{
  "num_hidden_layers": 13,
  "hidden_size": 256,
  "n_experts": 64,
  "experts_per_token": 4,
  "d_expert": 96,
  "d_shared_expert": 128,
  "hidden_act": "gelu",
  "moe_layers": [1, 2, 3, 4, 5, 6, 7, 8, 9, 10, 11, 12],
  "router_score": "softmax",
  "normalize_top_k": false,
  "routed_scale": 4.0,
  "balance_loss": 0.00555,
  "balance_bias": false,
  "router_z_loss": 0.001,
  "n_groups": 4,
  "groups_per_token": 2,
  "init_std_router": 0.019,
  "lr_router": 0.000518,
  "vocab_size": 32768,
  "norm": "layernorm",
  "norm_eps": 1e-05,
  "tie_word_embeddings": true,
  "optimizer": "soap_variant",
  "learning_rate": 0.00247,
  "beta1": 0.95,
  "beta2": 0.95,
  "max_grad_norm": 0.5,
  "batch_tokens": 65536,
  "max_seq_len": 512,
  "train_tokens": 343400000,
  "max_steps": 5240,
  "dataset": "wikipedia_en"
}
Below are experts of layer 7 (counted from 0) of a mixture-of-experts language model. Rows are named router (the router's row for the expert), up (a neuron's input weights, with its number) and show model dimensions 0-255. Each number is 128 + 32 x the weight over its row's rms, rounded and kept within 0 to 255. Numbers have three digits each.
After each expert's rows: a language model's description of what the expert responds to. This comes from a sample of Wikipedia text that the model never trained on.

# expert 40
router:150085121103133188172152121077166125141092169137125176154167117132178135128089156167118118092141127110100138159162094111146100088063121078147116156159099124154038122104114130184110136191101133129167170138108127081195150106135134103173170140115206143099150108093125110099144180108165125124109115169098092165116112196194160129115142120160138075134186078147089144143161086143128106115050109131137136122137155173107108099083108156097081029163103105119143119091134145111174126172149158100112156137108094070130178090136077124115158153147122080079158124092197166107172108157161123142014111127049079128115109111144180090126185126143112106147103182114087095138142157112154115116113156119175177148138141084154146126115112135101152157089155150146145119097107144133092109151171157
up0:065128127129126120151140121130075113133124158137106203121128128104184097128127127130127136146176134128126121150131247133128119070019118124119101138081131129121133128146129134137153146114157131094121154127123104102131136128127174072116255103128141132158120127149133118219091122130133140127131133138090125142097128134255123128125122076131135128139136127139131136164109092134125139108168127101130135122127139129152170128109129118126117121158132150119118119128128130121123116133131126127147123124066154126110132123097073140131134201082129113138053126136239138130127128124136137125132129128102106128077120125141128128129255128131153101134013129132152118127139128124101151095127242120105130122128128135179129126058147126107112084107175127130129121129131166133136226044128089
up1:056128160126129129125128071125034133091152124000127183092255128119121133146190129141146125115130126191136133132142071156146103118103129050139127128127125131132132127097127129120090128127159119107133198122124128137109124114130123113187131130139183128132128127126138145155119127113162118104128116067193112023132124132128130133080122083136121131137044105164114100125105115130128131124131076130130118141134131081129124128120134068128127115095097187111126123163139205129120130143235176133129127116139129126123155125178129137128137139100128127133153133118142131128116137182105128038130103099049151120129128173187074123166185127076177119128124135039129143127120138182125095119128104113122128047129131117142233128148094126129132125092205132131128126128120158124133128123101129
up2:186124158105126118129111142129119126162127104118150128129142133129117115122106129129134117128151118137118178139124130140134139125125124129127121127136124128164097121138135127034125184123058133135193149127143129126146131172100128144130114127104206126152128126111131105053089125128148124093054163124118134138167024130113154132122088027146139146206151123028124140131130129116173125129127126153128151138202123242131124144204132128099131132155117107114131118128128125170083135083140160146055127122080125130204126152130117208128140112136128126175165117127086080125141162151067144132131103143138106127122115120127132057220135038124000129132128125133124125127126134102091130098127130127129154128136114121126127116126016137136151128124145121128133124174081115097114133132143087
up3:167133129162161034125123126090128148150104123129113238134116111059130097121132118106102115131119124082125156125117111122117133178124124124135123188155145128135118091083092142136126214125045128123148130125134128144137109119149125136153138132128111145137126129128127141148116194126118130135143143135130115246122078202114135126116154153105115136047128118186126122135082066127132158177118126130130138128098191093121186125120129130135105133155133185119128128130060134182177098110159172139122131131140092134174224128137112133141156112147122119105120128131148131127095128210116128120114066101062117128117128110139113102209129126129176149167126140130138150081124105122076140130226135125141086198129145071124135110206169129145067069132052129111185128107136209182063103091128171
up4:094122128161130090147124125129127108123132115103154079128140111167132139133088196220086126127166146146101132128155073106149137043023000092126156137131128194122126116133087132135166142137123125136128135128128082062184111190125106119131124110135126124145131126168131126101128136123120134127131165196119133125081122088128128128110107086094154129110125124104120060128116059129135110119131122113129191033118145178100135131111137126122104076131132010128128129128128055173146134093123130163133141124088134121129100120136135150090130233132135138134118125118142127130118128135127126118203132147133128128168131067123132110147128128112139070134136138087160155156133121120128130130085133126144227141129126095218139101156141073131164124139101128120255130161080157128077119093103134
up5:132128176131142206203128143130100130135141118124126183137157145127133122157123126144128132132140157127114134138131078117111125144158128073136128090144120127075155075164045155099085123125108133117071130146129136163091101000035128131119128119129090142127131126112156116123125124132128197099133118075150127119127166138092104125127074122143125128125097111129121079116076107120171131129126113125123128098120135074128131129077129142140063118126115094128127122133167137110148144135127064174165118016133119133123106164142120131116127111136144086107135129103234129132151128133126123136163138112123045129131123135204101182168171126114146153128129123129094126134121198145177103124122121082130047129126128103126142157112128126131207015133120128130126128126121179240161118129117086
up6:082128121119176077129125128157135120111113181103090116122051139109102121122197115126136127157125119156080156128122114188068130126115123125109134122255139109133128130128118147139065128104129127140112124127128132097154129135126125129114128129140133142122177097187131101127133099131000111134182130138128127200130105164128129129089127128125140091139105122154128129134125075071153130132133105126129180120128159122115135128131136126172130121140123122114129181114138150126153046127154173128131134126132153109137173127123132125113128151161179085125132123127234178145123129131128117197117097123162117079134097095126179145124126128133135118142070131141164108125132130124147104129137167129232147157066157064127139126176166131029163060126000129128200127128116196128112132140138167
up7:084097145131126001126129129126099089151116194123126128130090127181138180096119130138179099128137145128128130243255133155127089128112107132137130123109107127124138116131136131201137124128129163101148134138132089106147117127130129169219138023120133183170122134199161129122124104119122072133120126128083097134096135132126136123125130121160128128109145118127126121131121109129128086124107107089180135122128146145132060127128165094122125138130146213125130092128125123165117135130181109128100130111154068058162140109119131207118129119110130153145077122126135244117161129175146127127115130136128116128134128090125126155165091128127143121113141253132130132076119128132254193127066170121140153139124062135134112125107152122153125141131105118179104107127147134157128114114086126
Infobox field separators. Colons, pipes and dashes after field labels in infoboxes, taxoboxes and lists, such as Sovereign state:, OMIM:, Phylum, Animalia.

# expert 63
router:164126132058148120142129091110144106135088138136122121114158122130132100142113133168179143089123120126091119120217099069125113101126106105113157106133065188150131107125128048135123153190129118106162147200146106102144083105154184139136072119157157109082175109133129155078146161086144187114107175154109099149087092125155136180083102120137178125175174136160127137135121094120136118110106115120157204131173132110125121112083154101131130135135144084077183134172166119172149051049148156139090196169077131097112162091157064170135142129119196107102165115123137140097113140164153160193115119117097093198120112111145087114175095059105114101174082119124091085177102145127122132100172190075169166152110131129143115113136051135127103109122141185158116106163106202181117132112128126
up1:116131208112130132042128079117187064140034128118193130077111180105133118202060138188123146144091134120128133118126126127170131123157125136161125094129098125133129124139140130153128126127136116193172136143133151134113133128088120140209201012121126106065107109126130130137140135135139147107121149138101120124171148123111129097116111132148132117130130127135091128134146124033127136035127101140096137135129109103134098164128183129142133128123160131107134116156130126131141119212129152128144208132102127127173182093087126138113133130119172051126129091126187076124147119134128225129126064143119102129134130145147129087152146118082135064074106126087127134185087123081125157146146212121193078131121043129118125123176123129095130127133094201077144120130114126176090140125179129
up2:130127136116125135238205043127061137176122146125129233187166131118133127081127130109128128126155129163110156139073129116136054127104084146115132255128046194154127126128101090132128128141105129093119134139124176150215133121177109030134127118136183128041123126127138082140128135126125140219133098126127103167167119180126128057120137138128171120130129131111138128128128122116134172127140087127125128131132113150126067122127129128126039125134070136093125119066128151128135168121114130122143136128037128153126129116031109145127128128148122133078136133129127119208104128105079164136110128169123116160143134082106128092154137129167036126113078131124124110135118120149131157127123149073120077132128113133120127130174131138137153127127109134125152100132133089113118178127146169
up3:179129141127166178105110120125211139199129159124076124129123128112135087151124129114124127162028111110119072153192126124165181100129116162116107078183123110128124123144114126170130136072100204066104129145132080127128244126141131137120162117131123126128111128163118217132201153122048129084162127183099092160124072130139136090116122142128064092128116098131137146152167136098129096166230114124138169128152133158122144117127110128137127114079104200122120113142129158112128070144152124125138157129130105126127122128111128129119115116139134135118133131132126134125092121125128188130127121142159135153141098147182117152193085063129134138119101177051127147128189118139147068078131125128103195136127128117136162129023111102128092135197131133119130121127182240114128066142174130
up4:138123118141137125177128127083136119192128189137120203128127132141135087161128138109113107030104134140101125123130099109087118110128063136132109129158122167142122120123136179130128122129139131137128130140109102128136170126123139000136102104138126108037131104130131077086125144121101152114137128051120136119130123084089127128075120120023131128073129111129127133142071071090150127125161132187151248178123135127116143141116115136079128112148127127096178067099173161123116125147104146144178158143068131229130118128127127057124126127152117184129128123127181124061118091118193127201119133126163122108135131101125133171129151115126126115156127142128140128140240179165194116127083130131125127127156119129127140128128133139126141061098154140141128092125139126122118127055052137
up5:137130249128214181172122119126142157118127131127128138102156135125143142103109133165128125044121130126129111131246128144136110123128097136129110045114137114121129124131124201128209127121055140128142127132099128132148142154120084124152065102130125132127100085111174131185122146124125142131129049128125104117119128128009126184132119193139170121109072123154118131130120138125129140153104079127141157124136109135129086082146148125123061083128185063131110138156129164129121127128164123157127076129090123128131126098151138131114133247126117117130124128102100128128159099090128123224103124073081120118118175129149151124153116136095129124128131121128105140157140128133127120130112128147155082138176070140128128198126125138127128120128095215135164137108141129134135128255130129
up6:122130141126130123137139035083162122103120120135153200131129126086129125145170124128188134125159192168199066155143151116167117134024130109128136044120039110148130129126135138156188192174120152125128139130117123120101128130083132127109132092118144166098133081134126116125173132123112078184126125125172126136216160124108128133118106130101164158026113128157126112177157122097128121129114130139174131172058131127128086127112187112128083126129128130129099123078138120152130126134116135122038130118133146141118129104199138129120123132126150090121128126128130128109141113135126089135124127153140126135124130122129123112119199160137118101124123126101111025148100158126206041159160234153143126140110126147101129139113119030147160128120118093128145063163128094255135134167120133
up7:136173141150127129091038109106139064228130135129070140178127161128128119090131127110147114125217119129109107226135124122131101116124181148129108153146150144115128122127114121130128140123128135129142139132164129126086128123110133067122167128140108132046160154129128121122126072153128136128124131128117130152131190131192126127142000069130133097127128112119062143131097120124134107115126145140129181094158133131119130118133101221128116135129123166120253106114154138106128128169115087218124133153118129123107129123130120200128124199083124059122129129122215127122128128127158234128129109129110129104111053128139130115146156177168155130130072154123098104119126174128049105122071215216118104129116140125130147129116127125128139102137158110128100095127122128106123129069125152
up8:144128148141134122187086137145127175160081131128061128099136220122131129137128130125124146114019026139136129128135132126106152117081142135132117124132144166119123079130120119159115135130127129147144193135245042052154169125188094133124121099108136135090125078181129157074141126165111132128127146121149198182151129127127137130102150169126237071096135141054124128063093131130130115128129128128088126076127056128135118130065128130126132091127133129084104125127117126176131126169080194100085140065065131101186096137128129077129128099127164133140134123129129120174118174132134159137125115118131069216141144189093135194127127128061182118125152188116128126141138106133074087118097132141124126124096135124122128124135186129119137119126129166206131128127128128130073105098137113
Phrasal verbs and particles. Motion and phrasal verbs and their particles, such as came, moved, began, up, out, back, and parted in parted ways.

# expert 15
router:148044162101182112175097129126114129176088163092136150136152118099134119144087156157161097085162195173112182176115105117173107125076109089143158111166112126166068132076063095151104178151078162148147146135156110100182111063172169125128138085167140110095165109087173130097134140119161157132118151151104073192097102148171173151104072100144151122129127100108075094185101117150169085069118108141149147133142141132087093143142131154084114064157076150107168089177160125099148132108189142121100148131106093125157168090140119140097173106141163130096193086073143166117099141149135170134074085135099088170099054170156194094144148103063121102175108133107090106129145164112108120107103146111137110112096107079157180128133101107103150131085139188167176082157139127160102128124120140
up1:051144180099127139128088135083126132077112167128115128129146120134164081106073138132135130136117120128129102139132116073127147141100163110170106122128114159128068131102101106116143136115141069117129163158133142065104126088153132127177146084135157093128156137127115130128115129121155146101131136092113116133190094126124123154138154156129138077177171099047101176127139133126129006115138112113103122133195128131141129152118208129109126079134111069132139128175171143128136125121132118127122067131071085093134130137075050200069189121112141074110186103119162132122134177150134200191123118134094067141149145175141178112174215129113097075149127145054132130181131123126097137128122153122159135150111089162137255123125134115172133113142129130187123094144091137137056155165123116
up2:140124133033160114082132152035104139186109126099127128123123128140247126164081123105130000083134124127140194167101123137109127052113070128113124127111080165149144078151143122118121139123168146112168136099135138111183131127126125062130132159133146118085094117102097127129173218128144135100147108101139151137102066145123133167113128093127126136124122123128161134127120132128128117139100126149102141129121152140084133200139232192090140133144128114131138088124151134127136131142181135125092146097157129115136177137092151120117129191140125143149155093158119128126118184203202111120136084121124137169126135099170137135110162115147038117125123163072157129127135239191102131151142107132171219142115148129097128132075123146138127089127107105119122137129032136121116147136140130
up3:107128127090141138138068129132145129037140132130155148107121097129125128118079128125156121120119129107101122130122069116131136148151123051124127117100135132158048138131122064082179183121119123146165121122113000109126158129203128040158136127174123125091133118044126127133136116128211201145131182137100070146171090134134077123135148122183148158126126132109137159131128139128169105021126169128117097203108128120144127140133200151127144129147142132154151097193234120117125128119147113118139124121128131120131137129158108166131142233035118109124137135054118096090139140125124125121137186099115123124128130128128133081133192129144128157116160141174186111129133127129127112072086130131121128116127130141185124110092117130159138107150124143234137057131127153120086136118122128
up4:150084161124121113131130122066134126123117161108131138197154091109175124048090120131122110081130118129139112085217131124141142141123120093150148140173050123125123141109130078100141136126110144129165164219144125140144104021139202130118151146172177123122180128128180108137127128025142142119146148122091128128117157128219116129144137119111110054134122074128127146173131162128128086132121122146127145151181149131109140127141148049146144134128141122125151143131193037141000102133159147137121123123127061127131127125121139145118127119050131147088131059124129190109121110118186112130122135101088124128120128136137120129136131130116130114184123114107140133132083138136116141176138137111161133063072065121068133143101131115084130172118116153135187099171109111187117123128136076
up5:129073139127159123124094088118180123147104142099130222124154110123118125130018132120122116134143124134084159126127110121165130110065125000123164112129098137128119082121145129147117175141079177136141163130143165143122084116128163128154127146144132128105128107054146077155137132123183121099126136144144128134080108229198136132097143121086106120134120129171127140242122125139126128156116121167160206092153130147106059177118110136165106134131090132102190100131136196121162122119146118131107127132131135095143137123159125114087134159123149077117106128115108127063097162135186182144154111130048127132115097146140131037148136093137122121148128132123099072137152118138133139065136196105152151147079068060183132127072133115179145117130140122125130084125121177122100113131164108
up6:137128114121117194092084026111135110132125132139153120131156064126114101132119130135133129049145221184105119120128128087148099155131116110107125143124133130145054103111139102132118111128126125112143154137087145124183196118138129122129136143120134136131122121132157085117189141056147129135116216137109098183255087128123140177136134153129131132100127135145039076133113169120137106121126151177148127157127150080111143157125185094059106077137135104148129152095138016152118123105139137140124095127127128120098138112134125146140117127065129107117209127128133124088124122108138151141040148184134130135126133133163177118210082132122126152148128140129136087169115225147135068134139129125127129127126062150127174112128077113121135122123178215124093122112136135208111106107153109
up7:109073127055129081202122006126102122134113143150116207097153102128159128185147207121222118096139116120180129122109133108205131093111135110110220129132104127153108102123139117193107172127141144108128144131146141109129110146185140103208086060135117095093127121115138135107104130092153126112117152129129127099127116143133166204056104129124171127101127115152127037129023113125156109084115111126133169115138142162090125128158114139134125121129084126134132129174125110120143157069178150171122211141165129124099128113135128128127122178123126127134146132117137140081122150129140129154126129122062130148070088125124150085130131046163122142138109138127078081142151131122147129058069128115096137083127121122142127111199127116122160135116173133195136057141102130135128134221143122
up8:129176127172109097191115188132143118151121139130109152117113140126117132172136126137131176107162190153110128135107124112100038124090107128175183157202118127110132123137125156106088129128112138120169111138227133128129139097096124118119107130119184140119136097144159117080082169106129205134005133128126089061158130120206118202141047049156133080109096086151096164131150194068146092130056130126182214121163067144124123128138087134109076137128157119112131175134136151159124118127129098136114135120142140111112121132168129144085135123129078121083142134150131104127172140201124225127124163126180161127162161116123139108173076083109143117120100111129115100144112095119133150134127136108124126139117132105098167119117129125129255129091094119092128123144162129128124137198126129
Numbers in data tables. Digit pieces and codes inside tables and coordinates, such as scores, IDs, country codes like ENG or POL, and occasional prose nouns.

# expert 60
router:125142149098148156130107103112155059145106173132131122100138113133161074118091184148135147108161161154142155162164073109135097105073106097078133168148088191147108082133105099150094125110135140080164178173154132082141143114163162097101156143122137105107175113106146121059154119094185155072085184142101066163162082146155191145066157110168140108139145120107096138185107075127130064086093119157194149129182135169131178133118173127092136087176102086107158066166122100140154094069163140162054166140128088122150191115144051160099155131107108138112177138111130168083134114164137125140098132160113073200095112118161146078122140105123116131121109139113147120167104151108128149042113154092109186120099100132163124046126079096097179142142167145182161117132101147118113128132144102
up1:130127149119199156117124145113116129138108128128114119128113109150077034129122126123147128129141151127144067129124095127127136146171124160129175118232128147140161125128130129119164128128136116209125141138084127118118042149136135157131114129124160114109131131160134112118128151123125175110081226126070136044093012128148117123117129085135131129116136096166100149168153126108121185180162095126122118137222134133128139153070102127135138151119131124128128130181128219084116168082133127168147148081157103118135126120193106255129107074094134131129061132120127093083086166094117118244154130128132088087080119152118110129118126139121124079130117146080116100108199170202158132052134180129128153123123106107144152128122082151130096139103082130089152137138130147124130124123128128
up2:125122118203132118116095094119201228132126154132255138072095161103130126136110125126102125129095140127094134072148133100138125127127122073137092136097252106201090187126130139122085107128091149120129134145128130168197211174108130113123131128159126119088124125107125124135156145162161135130171138128070108180138158141153132142128117136128123131128130125129113127135107156124165137135037126128128126133123148066130108122185104176120123177185161130125127118077126139000126141170125146148120126124114125130131037116049125125126129126119111136127159129142151211122144158145145110142128131126128127117122099090165126123133144131129112131160131093131177122144164154128125132098148101045127113108109127135109127124066067103127099111071138096128066143126133120127098172159129111
up3:148127130173238131097120127128065127126127159127128182137255033000134106129126150152128140125113126122129196127120134137130096093120093060136123126147156124162129102107111134130084136155135135115131133133133127161128128176132127154148128128116115124136086121123113132163097137120150130125105077089130221097124123133126169128080128166061127164102139130114113124128136123145132175152122108132128167064123131126123129050125121124115131130122128154131129128140132107159131113127131121140157128127131122253100127129128197131086107158255143127138068120180127176127129177159124133125108125115125090129095194094119099114128132129090096112120130125128149129154129084128080128115128128079155130124106123134137128124131168139113134132124139168181182125135004186176126158084128070
up4:173109211143128155156087142126153162112093101117119066131146121061200127114125165145140121117175110127131126184139124137149131133125101127140145129160079141082118133128127095123165143088096171073158157147223104171117125118131109177125127090136216134087124065124126124175136129130153113225128127171133066149138046166129149144112123135130114126139128097111124119175154126127127115155152096149098090133139101138122118144123120249125014098122072130127124141137201130142124132118182161126132103130097143080173134146132125054167192073128127129141101127129188141128160125143127169128069071081111128130056115159066161132146130125082109132127127129085151129114132116130127135157210166127145128167152111143065127129114095103141091119128131128117205117136135086174051113141154174
up5:134125143133131126128130123130130140138128136130171131138174126151134115130128156125013126130132115225141128075123115126139103079059040099135125134130127052132129125128128126137063127129139122141172128078131134027128122130125121132117124100122120125128128128127116090126131159129164122131127146117133114029148164189141148128216128132129127135119153130206065128073128116103188129084129129139206120082123130064126130139128132122129120123153058130139128134108107124218127181187128137107143130045120126141093130129073161107128125078112127105101129128080131127130116126152162141136121144143129136131148117126157156139103204128129128126126135126127221127076122126123130114241169128159115135109086162130124127127141123080123245046052169130067139101097150120169122192113137118
up6:171128124111124136143098129128147159146126125111082145129089118117217127127126173127133127128139147184126129135127094125144073147185125114192132136128113097121126090131000116120126116136009219119123255130172123223133152135127185138071106176107152127130118127126127117160199166128171127130072132131130130129131120117202210161138127131119120128182128098138130128133133154149111154138085127127055138126155123114064125149000063133127117151097119142087130179121155124142179150117122142131128151062117126104137072134085113128128128123127128121104129126130156132127105148135128128132066126132125126129111136178116124080134118116102135106164131140132119125124127128124141098131196126139154197132194117120149127128118130045177109128125082118131157132143122125145128094182148093
up7:100128125129118098151091131128046116124145128130193126120127133126131151082134140124119137108127099109141128122115144138121091129145129117128137124111106149125128135128125128117162124156122124214128128255168105085116133139121134078136142132123130116128130130132136119143154092125160165125113120161118237130131166075134190097079128083081129128126138133129142066118188128126128152124134114197160133139083171131123127154083065073152174131138091120019128111029145174124159068163131132134137187131117129129139131150118119108068138134141114123107034130128196125130141122115127128125143137127082136139136133208118131136125113107096130108128136127132133129171141200131125107126067128124200145202134146039106126119148255152124139092128129029134087123105146179116117148128125123
up8:122128175127112127125036111126132147054129099130141033129158144087122134131202127170097135132136142119136108125138123179108085134124142090128137116104107139120133115131085126139170017128145135134107116140165070131125088127138255164150135101113148185129106147142115123107010130153144195078133140141133136098138137075121129124125102133127120138121137113126136158141126126159126126133125128076127113136085117173127129156133112132179146119130119120138175142044120128140120125059140119094108130176131204114111130182166123158136144152200116128125130132129128140138110172150114144123126084129127115137204125129128096152119143137117126114142135113102119097149127105131124159210002129096121250138081107132123125131125125136156094118128135128135128127125088117153232128209138188
Verb and noun suffixes. Word endings and participles in passive or formal prose, such as -ation, -ed, -ence, due, provided by, related to, built by.

# expert 9
router:167094154074145143174133098129157148138117105125132163098158105133168125090133135183129142073078137188122149083126053122130130080087115077160128098163080178130122102075092133127081094166137119108141164124158123102149137164169176111165104117143165100115131069125161131121154170076143160106148142138099140151129057118168198134111137082159155087144133075141079128152130122167179151105123127139153147113171115157078068156078183119125068065166103140102143134150124167147102117144194174149100173147097083113180134118189111133128163113124123132103130102094125133126132192140158214188082125145099137096086114122169162146168156056088076120138112125101156095156145133058150085111120183063175153105122133103161187127161094085105178119142147144132155091116136183164060085124122108
up1:000130104126131029133127144124222127126129130130142169128130129161170123060126123159122131114167170140137194126107141199091091124100127125096122138109128126092135132164129131127169126119090127056125119139190154085126117164127074130100153068131224115143108125134142118087124099127133125151128146123130116168161112134092152154093128082134130135130123169131143133118102142192128112098141139162132117126173147118196180193128147115092124142146025128131145116132152097179070093086153083147120150125045134160125138130044083153170149125110092133124133115144129074132169137136127222154143097120127130147164144126162142119136179112112057177136145089120130132117133107109097148136144155117128103144128122128091063093093104144130203091200150127128123129115114103131123135211127115
up2:164177124132102130136135130148255122133128131123126114139087126125099183142172127252127120128149131093107075137127148127128063127096135142129130128161128105120123129118140129128188150129146129141209126128199161137119067131130059129136102158141106139117128111118126063103112133135112104132128133188122094144255082135144094184129114131138108133128127118154140107128128131133148130123123120122101120151067127046117123179105056142096143122103157125068176125128127114128119081109116152126171125157138126129208094104135127097137193123030126110125119163130116129111098119129119125133132132129130130129128127120231131098130120115106131143140127111111136122105127097083102084122215115134131083128126135099129125141149153137126189036100097128127127133235104203129193088062136144
up3:177127128099179131107125000128056129074124120128119146113126128130189083128127150128130145129129133150148131128127129126191156126081086092117133130133105075180129128129063129118119127122126124101133219130101152139127139129129131129120060140128129104137127129094136138131172134128129133129099146138126126129122064138122090128137148025152114112097071108133128150146000124131156130127128127184109124124133128163088113110131130145126104168140085054255135131130128112128128148130128017124167119163109165141185120126179162116105124149101136195132117127135198121118092107126131150147076171128122128126124131057128175149129133133193117129129126127136126122077142129139130098166125114129149126129178115152176131127116129128034112151112124148134125123125119128167146106116130127
up4:144173120129112155116105078127131102130134131129148042183129128161130142093127131215031123088197128135120121062131128132120164163129119156060127189125090159129119171151145066126142128139108104081129147131145133041123114155182127128121126134093163122127127126126151134039085131127139095069127134135126124109129104127215144079128139176132135093134165109123126140188118145120131098136129117150141155119154150128133123095132127109077123086126138153078116148128128067131125128109125201095138130218087122060128126135108119127117112126125069198129101126139089111135095127128117142114130175255138129127168086142127147123162124144097114106142206128208110126170166040126113098129116128124129179130128130128167111126131136123134179214118124199144100118130098065129123126203089148
up5:139131081057127102101137134128085022125073128132135129123134145130130128128131171126218107113110118129116255118114133127206141128133117135144126172129120127126131096130094147122122123117060120136128177122083119127127106124126157118193118125136121200139132134122111142119198125129110130128129187132141127158142125129140209124125125144162142117167134190109144141130123135103135121052127128180057127122129110195108074177174167132146029098205126125159127116126129128129107124127134136154142148117081082115184172141147085132129140127148207128152106054128125129129112086133153047133144160132126109126118125111073151138130141126124120119124131144200132098109139095133107117137176115130152124076138112127118235128124120130139110152202111215126163130121139105165126038055155142
up6:182145106168119130128156091129152129128127125124132124105134063150125203118135128133128102132114120101087194092129125086128127133126124127178127151132129124133108151206127086130136133123169095130122150127135131127129094129136124125129135104158136120128111129124062129131148127111136128134130127133107129117164139133167201125143127126141178148130138131129096095125000128133097125128099147107137089093090127128128128128049096084138146094121109128119104142146167132121099129081126131163148057134126154114117185127124143183102167142191142137125144130131164185129123021142192125124060114047107108128061128163082171130127158125092128126136141123207080041185127033142135122128124118144136154038133170175142129132043125133138087120128129127120255186129070128128058135130193083
up7:130127130127136148077097105128127095129128174123116183131128128069144133129126128122147136131127123144123210086132133128121220129118082125215129070151129124130127139128080128105098131126132129091147132125078187129129191128131128102103130122136118108119143096128128129157123130160166133106131164120052132073156136099171171141178128132124141128149130124104158077130130105138199126129126068133120186253134137123128134147129125124101143230152118128120134085127136125124141189100125125128159091133117121130140130127129133142113125125046100093112134128160128115124149255130130174000126127127113129133087130114124094145079130129077117130185121069135108130093151164076126042127149092162129131218166146160129123128116113122129127124128129129137099114073128148124051117132156096
up8:128130109106133096155142099129127116135129133089143186204139129133128069160127139084130087126125119143148129128133129121162149128152127085198061182124128110187129147090135133105107135127171218148128100147194133184109055124138102097181255137130148038140127136132125128157177127159183170124089129124127138141090178127047131111129165106118098151096127130162117127108125076176144127125080129138126175125121125165126136126130124124094107149118100133080220096121166157173146127096138129160129133059086135122130186106105127133149203165132101027137095122130178110098163088130135044145097103134088084128126127118128202147128132111124146130117091109104128095133129176133128161102128201134169127222130127179124120127202102146181141093125128121146126138129131139106145144128098101
Biographical list descriptors. Words in short person descriptions in lists and bio leads, such as "and" in "American politician and lawyer", nationality, "(born", "in".

# expert 23
router:135099147113135173109130115109123139113084131111154119136122106117152089148081190152162105111128207118115152133144122077176092117102105122138132166188087150163047125093101095148141173155062146138195149144148082125169073069155172108154109121160143137137116125095198129099134184095174136118054157148119096153103134186193139155109103075108126130137137061144088109169040109126179103068110117183121121147130171141089133151108116129127140078130090140097142122137155145136108143142157156134132136121087082134148158125157126114089145170148164091074129086072179183134113110130189150138136107139053068178115100160150149085229114108117120136140132153102115116137147136125109099133116174094147174127106093084177151127101089097109138111092183194156189061179139146122117072114115139
up0:125107131094133118188128132080128118191116153160127135130203170148146093140159128133081129142127129111118137140131113117169000128109123128100120047176119118131135114117130142142100090126108144100108134154108124128058118127131188112176174101174134142209128131115137057128154110129162231093098120144125129123180139116136141136103112105093130126189130187123080135152098116154172129075110139110127144094153093223099128151128128125091123084123000132132154124120128141132127131118161068128102133111167093145126141129130129122157128134147093150094128114124208133151133120118137127129103121057129086105063110146177129165180122128105133129152107140105120149127086129133095108104228124104138127141076126124119124127123100157133183135139235207182168158090150130126143153130123117
up1:168130129122134109103130183126189113129133092147148150129122119132119133101162134142074137129146207120190114145125108125137081126136050118125076051128125124138130127146128131151126134181134062132118089129119102130122121120124136143092066120148105139131128127104125142087123115150114165102120129131128134133097126148127139157128129158230179126149128128109130128128127111194130131126136134121095128080073144116126195098115145029136129128112133123126129126133132136255184037131086137108115125121210125128130129097168073119131117146185135181066110078133121124129137134128155133123127000147135107148129000084129133127133127129135138108225134112157120129118123123116118146147129129062129129199125134136211125129137116145127151131161202137137089127189057125132157134087112073
up2:078120138124132142130121117058175059125117141115100151079144126133128103136105212088170124126139127125128130116176132132120121121135023113145153094117099135093133139128127123137112248131113149135121153213138128138127137140119097118128093114122129130133122113093154077154112146181121166120116138097126130114132116160062131217131064144204127130163126130127121141133124037204122099155087000121130162134130153151130129128126131131129123167147130124064136108155151131130157176151127091112128133088121126116191161103159119146129130126141136125127135067138200130133121137165125130211126062159124075128143127109118134119100112126116133094139125129122039139126137129126132135131180131051141129152073087199145113108071132150196116130167128130125129122112127149127114137103246136
up3:059089135139131134117133146132130156169126121129138174107141124057122125129116177112134126129127139224113173107167126072139122147123142000124199155130116130134113135127157176184035126132133146125129138144152122128137101165077113111177122125124133126107156078100120114141096126126199126128129125128135134137123114128170153149123128137130129128145138153130096120138163095131197108038080045213129124070144167188094067161149142244127116088125107085081166128143159135202141135115128103121109140129144093043132126107128128124096173149140179127106134128119112130154095109124128125156093128130087117079088141128128147118128134124119126118132048134111084126214119097127132120109138208137143126128129128069176191133108129124136152142176218127163082122099140144130121114130152131
up4:111127131137152145123045092095137171129112125145143125128117103100075130094126129142129130126098181145124155134136064129132108116202148124102139087143132157184129073111136123181068156129099095126094125022134077129126150138168127124150121187151122115122158134161166167144157137124138126099129142193133128165128111150127128165081120114135127147192139132200126045113247120114057139143100100114115141123178129127111120128124129109133117129129176099116128153091121193127167114134199178112084144107139143123091130129178126128122128167157196092133127129156211127059116131131186126130170122212094020152158127156129081130129080129113124127150101149025122127137076161127163068130109116108127129088136142055127184129125142117147125130143119128116132125145131171136104121127040188
up5:140125185129122140122128049156196128118120107116231113062131032130136122193129185118111127125134129128133133080176148128116155130132128117151167118170123142132117125092123095133107219138143129078146130127128127115158050130123255100140113099108148111065121125082135038128125154060157133124133124125033097153188100152102177112147127146132124137109127160140064106122169117164135114148127113224148199115117100128124116180116164128126083121148116135127131094158153131134132151100128127129122139127125110109152131127187138114148136110113143072066145155091102100115169187124124126124128148108082117115116092128166171095132126127129126151142123136117093123162120115114105130117089204131128119122128000111140109129130088141140137154115114207186106109068105133131133182144152129
up6:166122110130199130163127118123101129149131157131238130124131126127123132129144128120135126121124134135124148144143090151136109125108131108127135122139129113096120121122129130166079112193129121125120180128216122062164119228146149126134071132100136135143128112159104142106128175183102099143119152159128138127101117150139162048084142130179142113031143140109135141191156123118126118123121125064127127046127127158063125128132124134127100037129175121107120140124171183095137109081151146127144158120129053042247144050143128128147129115101129118107146135186071127125036147140104132133124116131134122129114138124122170126122128127035147127179109155147108116107126105124103138045117129138146137133132123142157215082157118117114124155199102201061115122129122139137052174124125126
up7:127094111141146184115132126135130130143128131114203178133127120079169122126088136123113086000141125113132119097127130098150158138127126036129158153138128127125108125020113124096124144095119138089119137160191137139142125128109118134128125119152133127132171064123155131145104186090133128143113141076074108160115145136185124204142078112129171116200131065116128136137107128124195144095131128171192132116153177175120179128127122149123110128138128129128130137127205117163124129132157115123111102122152128128135126110117106142108120072101123144104128128134131127100094156127138129126106177123117145129130126089105164079222129121103086130105120136140126113131118131082125128091127109044240229174101134133129178131134031119160128097209155126115120100153132255129122126131134129
List and citation punctuation. Commas after surnames in bibliography lists, table pipes, quotes and "and" in track listings, plus infobox field names like Genre, Released.